config = dict(
    n_layer=13,
    routed_scale=1.0,
    balance_bias=False,
    groups_per_token=1,
    vocab_size=8192,
    norm='rmsnorm',
    batch_tokens=32768,
)
Below are experts of layer 2 (counted from 0) of a mixture-of-experts language model. Rows are named router (the router's row for the expert), down (a neuron's output weights, with its number) and show model dimensions 0-63. Each number is 128 + 24 x the weight over its row's rms, rounded and kept within 0 to 255. Numbers have three digits each.
Before each expert's rows: "comes before" lists some tokens at least twice as common just after its tokens as in all text. This comes from a sample of Wikipedia text that the model never trained on. Tokens count by the router's weight.

# expert 24
comes before: " the", " be", " a", " have", " make", " take"
router:096137143117134152112115144196112153116102121145126142089126131166157123113131159128143140118144180103137155088092157170158088132109135164138139138143069159149122127152112095093146107131105103
down0:131131114107145124097102133157150132149119075136118149122127147104136075143100100120142142121148117139079164141101137140171117129144148159120151131110118148113081105096134128133099136164092098
down1:117079154106134090089132081102105117154164117100101104089110121128121120125146091149083111145158116155127116163098110091152135124139156143103083179165111150087152120099126144134153130166138066
down2:111141092145137116139092103111132120141168136149168157134128109131155137134129125183164110110123176100156095115166126123156127116163143193161123114162131126162118137122125117077134140127138123
down3:100153158100118113171090088118148083147149106135157172136118130088146140138111081086133111154132113111128110132146134136096136123121123151143135179180134144106141120172130146102122108154103167
down4:116144128131120140090156121160127143149153122091110160111121161102107151118174070118106095124104127116107150122084111095120155103123111113124118098140126095115099151120156136101127112107104123
down5:121112127153142150119136133128126120141174115148140117106153112133124134132135123113126120127146095100091151130121122154061158087125084107130124099142127087121116109130136096166097138108124103
down6:094145122117174128142118084112120121133135066087131118152122123130093094097150152120131153156119116154122124112094100121147108137112149083156118153107109119117113125168124126070127143123143107
down7:136141139110062117123154138117154122122105100098109088087145105110118116134134165143114121133175095104113117199168108146128156131132119131151124107099138137115151131145093127120088090138131202
down8:122109111123124142162091142154137162099130131167137142135103134125134079104134114143091101140126124093145122110096161128146126109123139137128118170149148131070132135088124129168134178144157144
down9:144138103132158141150124146113134133114147087154169106155135168155137114106177137140130113124163175109098118131124124126064190114109087137147119130112150072130141110103113108148157147140144103
down10:131118114157164148126161115100137114193130169143126138102154134138154119086110111098111115125108086092097127136120159144103107111109149093103096119126110079133129142153131102098142107117148158
down11:118106131131104120087138096134137151118137130130157106131131110122104163162135110119147110140141124088091170158116127119130141159103114122151077155130132128102093132160166158183143106081125111
down12:109129122107124131172119119108103124177072125134158109106133078182128130156153137106129199110141161124110102163108104111149123122135112103115142159152128120143125119116113090136152111140097130
down13:135119144140149123102148137147142135133140137119119092111118115125142183141107128114177156129147131134147112117116120108129162152158110147162117139135113090095113122091174133119119100148138116

# expert 21
comes before: "|", ",", ".", "–", ")", " –"
router:081138130124128145116108147178114147110119116151147106115113146175144124143103118121160122112119172090177126106130173164141115159100134169163136142171115161127083145167158094106153100160107130
down0:133143113103146111135100136152101170127105177124149132125115134147123098160128093140136124146153146154124166110133131115141152115085098136108104125141135131123144120143093118121141151128150107
down1:131098127093138143104122115095107098108109091176154129098107141123155168182076141098127097083135125136129130116122126145158191153136171094117116138125088135101139138110114108155106152118172117
down2:106101127143090133166085119091129092142136106151100148142140132147086157109165133099133105107128153109130112097125168130115130119125114105131162126175141106098126170121151135138096148115105144
down3:145120139152099122151095110100079108115077135128142148147099115181123139106142048144117123158118133106133100103124149104111132130125124173120121141147117122153132120132107076101156131153138115
down4:108153160107152155106126109122111132164116119117101125121113151136108059158105121134170138157169121134135133103105124106175140101102105119113151082137112097137143181159106122098128140146135131
down5:139134148124135166110101139144163140175163113092149148128103129113187105165126079188102130145111135134132096122132171116075115131121158138121151158131124142137115136146115119098127093142082155
down6:145131094156148094120124144096094156071115115128130135139147191134116109139118142097151164108079124137106164167153132112116097119082147134158113141101117176099098179144141135119125118100142129
down7:164166122134143131125179150143147123127157124131103116143145160097144149154126099137117146142123111147122134134102138114125114101140088123131106104151129119085073092112134125132148123155135172
down8:130088123142133123171107166169100122099112130138145111135146130123129124168142090122157125116092148160100179101145131121139098167158141131123134146145151179116095127119114114118122189152079142
down9:158094148120178136171116100132132130154132104092132149089173138119077127098137092117163142108122103123157132166141101147085191161126154113135105144101146146126098134133113115116119122144159145
down10:133125114159150123157125147143105144141108117095150119159117132109119090126083132097087149122160107147121107094127142081136099101115110109126076123124160130115137124120147157117118126086104175
down11:148122093132090162118173104117113132104105110143134128101089081136141146157104100139138136143088122069120151145135147135105124138103194147179124129119147142131146099136131109121138127131098112
down12:134154135163112122161137116142125113108089181126148184111139123176121143103166139094124125166126115127136140131145123110155099127130085135127128078146142160142108124129149090091123117126125141
down13:111160135129118123132118086112090133109128120140134107099130092102147114111116134111127115132129105133132129107104122145132112124124117155177089130149168115167146164128200099143123124136123157

# expert 60
comes before: "1", "2", "3", "4", "5", "6"
router:091141130099099153128151140150119142126123131148149122114118120150136138134126102120144150118117179102174159121130137158155109160126146143144147164136105161127089151150144103095150093135098163
down0:078142136128155095105073142129162149088106139092155114118120156123149139121114155111151128147091183147122139101104180105150133149127141116125181146165116139114140122117124104130142146137066119
down1:128127151114170135126108130130146138147105149148083098124119156136152129117097146132085101099138137133130090201143124130093188127164112120123087142115099162080126120122153147186126169096168130
down2:135138125115107122139106119127135139137141116111132125098147129140143124158099127130128208066144161103150154068137134168122129101158110163182161085123106123118116126147140153081114151109174143
down3:122126117137144117141142150146117125099113124151122142144113111155140118128094105156127122111086140115094149147126173135121110158084157158146124167144084101135122152112159128112117132131107127
down4:126126139106137113167125113138129133129121163110152150109148174144087097106123148100131170106097140092144149111149133172150120126155070164094132126072134117150110110124093112127150117091128067
down5:115110174193094158135123103065134100146149127111158158164158120128118152107151144133106127144125139130093140137175171136121142126121083100146146136155130112145144150105153061127104140125117092
down6:152142153132134155144132132134124124126140109117109070115108115114100132117140117123162110130075123138100165147117119138127153180105095117142153123152114128121110146131178119153084110130134139
down7:134147167113099104143135107143099089120165130124154125134133086138121156119106102152141148131165115147147131144143151150116131135143073086151120127112128103173129126163130164119070168132095135
down8:109142130157125102152131156125167120127120147156123102155105139111152134112129124151124090127122099158115140155099123152112169101145110128132115112137078141157173163103124111150136168126130085
down9:131140092110154144112134115153176134107149144127148112109122103154154137105173112122137121120132146133147130142115127130122148151112137105157186126136150124133154135155121165112130084156125120
down10:118078088121124121128115146149121138148146090110141097099110112109136091064104118109088137120160127119132112109131080131082121107104122074137093101101101095091191136116094159134091153170144101
down11:128140104111065129111158103159157133146142116133157097137102168105127134115111097123137100147100151119111202124154140155118122123167112109139085128141117102095144115137087136114114121169116048
down12:112134112132081108122129112115131127125127143125112143137084145142153148107144134105086131147105114119184143166134165114144101089135135110140127078122134110167084154153100110162165116141163103
down13:150141091134140147087150126164117093136114086098143129125066134141133137104122098144138134124114121158123156108134149136141147120099128170127143092144106126089134134124165125094151158150185132